config = dict(
    n_layer=14,
    d_model=128,
    n_experts=80,
    experts_per_token=2,
    d_expert=128,
    d_shared_expert=0,
    activation='squared_relu',
    moe_layers=[0, 1, 2, 3, 4, 5, 6, 7, 8, 9, 10, 11, 12, 13],
    router_score='softmax',
    normalize_top_k=False,
    routed_scale=6.32,
    balance_loss=0.0172,
    balance_bias=False,
    router_bias=True,
    init_std_router=0.00865,
    lr_router=0.00229,
    vocab_size=16384,
    norm='rmsnorm',
    norm_eps=1e-06,
    tie_embeddings=False,
    optimizer='soap_variant',
    lr=0.00641,
    grad_clip=0.5,
    batch_tokens=[65536, 131072, 262144],
    seq_len=1024,
    train_tokens=588200000,
    steps=4693,
    dataset='wikipedia_en',
)
Below are experts of layer 4 (counted from 0) of a mixture-of-experts language model. Rows are named up (a neuron's input weights, with its number), down (a neuron's output weights, with its number) and show model dimensions 64-127. Each number is 128 + 32 x the weight over its row's rms, rounded and kept within 0 to 255. Numbers have three digits each.
Before each expert's rows: a language model's description of what the expert responds to. This comes from a sample of Wikipedia text that the model never trained on.

# expert 27
Mid-word pieces "re/ra". Word-internal pieces like re, res, ra, r inside names and words after a capital letter, e.g. B-res-cia, The-res-a, Vaman-ra-o.
up0:127092152107127150195123131109155111139158115130111144158105110092063130109080119185081137126135099178118153090166106158173143165131106120114149138102165186142182147105111221158036141134142111
down0:134126135130141072102124186177114124109115143179061103121180129167125149134177120051161130132100160114118162123115130091068118119134124149125089114062138125138123145174139057156154165138172077
up1:123118129136135097147118149112139091171145127122165180139127115174177103134119133136135087141094150148149102198163096085107168197115164111108132115053153142098108097122159103133048171110069131
down1:087104135116141163111157137170104188127127124150130138185113179106096120099172103136065147080105160078152154163099106111107101101184102087197153137134188145133162112175145161096153133149149062

# expert 19
Verbs, years, dates. Forms of be such as is, was, were after a subject, year digits in birth dates, month names, and began or started.
up6:091122124143084108133190073169127087119132151200126173148100161157173128102157113124193091120180145134154130115163149159140142140117084138102165084199134129113131130071118199092082115120105142
down6:134111134124136110096113140065141129095161109100135138156173115085085134118092112131139107193167123127122178084102110111122085124153161133153119163092145113168146146243183068164147126116168104
up7:143169152181144161124183055153105177229157157171140159120136153131106117138116140090113128154199130120177169174154050114135116075144129156097123128126177089130136147153090159112180080137121090
down7:149097152106115124165113191143122133062126126052158103104099117121147121131100095172138156107049110115075128040125200151118177171145174101152119122123115092121104125109151065142110136193096146

# expert 20
Participles after auxiliaries. Past participles and verb forms after was, be, to, as in did, used, known, seen, able, done; also pieces after for- like fore, forged.
up0:129109078103135113156124082127171086124157134144159128163055136059114147121094136190116167175098139108187143144132126088132147160133139121141181166133152147125155148068128162133052191153180136
down0:148119149170146120187156159138079165136134110064064149109170176232139124079142131127186072102105152126084123082144109193080116087116114133163088054103142148146131115157142116128178171109069126
up1:117145126096132118083092089153165111131096138141164156090114102108168113102140107118201098111078155131132164066155154123126151156099144083096083110127162115108100165108128100162078143083087146
down1:125097065158124179150105150116133143123172136138122120107114173134138100122177143170104116110163123164144070130148175135109085084109061164170150172202157099123138130117083115066168089131182101

# expert 61
Mid-word syllable pieces. Middle syllable pieces of names and words, such as Venturer, patrimony, campfires, plus place-completing nouns like England, University, City.
up0:170177102149094155162122170110173109156126165102138102232145112119044138151141170170123086084145137153135129129099154113091119157143128155168126163095076131156131146088093188134117112161140127
down0:138107159128128132128158158120132192182144101133050148145166132128102119128141076053140156109120126100142094126174106051122145086103170070111092066087114100128093116122105060140098165153115119
up1:114176116112058128105119178106101126121179153127169115105084108126129163086108116110138062172087134126125113089160121106127191153121107150148136143093164144156120179127192141150135124125074102
down1:123045105141150099087093158181121155084097129138109186178129130094123127113180113134124202126173130153092086151109119126132081124136165160139114111146083104099160145159106137114153086109174095

# expert 39
Word-ending pieces. Second pieces of words split after an initial letter, especially after F or G, e.g. F-ee, F-ort-una, F-ord.
up0:133103110098104211193204172091233158155106161136155131108102168084112108137138202149118118164096136086108160113144150148128068131130100116157139161159122161148189145134139189149123134145151136
down0:131144119177179125112142101119117139129182174079108106160110158181089123109097147059130110094143132122162146183091134159141149150150131145127109121093118105117138190197144063134181177105115110
up1:097127226075125090118135136163110114132141120136132145134082073123097091111123168130105118135144164157109172118155154113104095131134142064125139107098141189123090142145208153122113161096070134
down1:137064142152110195128157127143156176109105116140101090098110141159175125126126123117133144057109118156138133144104125154157097156130117159120145117136173129128176117179138161065162144172222150

# expert 26
Phrasal verb particles. Particles completing phrasal verbs after took, had, to, as in sought out, taking up, took over, went on; also object pronouns like him.
up0:123175127103127139166165137110155120143133161112190171129131112091122166146164152186123071122087139175106193115134134130117202131161112138099127128098151121159189153157139151128104162164167148
down0:166081128135126130075107153192093094089149157074045153118148109152080142155105143060159117147178127108183096131163133127063110123124100102157147101113129103075063120116199112128173093122113109
up1:113126171162147076143090125145137078115127128086154105147106138100151122116119174133102122107129120143079140146154134078072169164140191111076154093105137202110088104188171075136144155074090146
down1:097104068132119164133161193091094099170124143098053122148090211154147122168202148191118140155188106170151113153125153123148092109156102116158060094137131123115172138137089125119160136120148117

# expert 32
Mid-word name fragments. Short letter fragments inside names and rare words, usually after a capital, as in M-id-way, M-el-bourne, Is-id-ore, nor-ep-inephrine.
up0:132084164138105148161165119108167118155127184156164105160117141052114133136131166195080161162160141164118112161192150148141140140112128171147122139136141106120131128151183208125082068120125164
down0:151118125125156058125118160118102118125118135097143100115154134170101167079158107090153090089088172057096109125134126132102114154117137147101117072102103173132116120173128124144177146151147069
up1:145144160162119146124127153093115139124122136135172192091129181052124112159110155162162073129099109172110128123142128147112163113093159123128102058073168147109104185148159116116111161113065128
down1:164120061106165155138104125151065101137178111128138104178117138150129116148169073151157125123138119080167126121113143172133056091119151103168114147112128134141124133143100138126135035102134147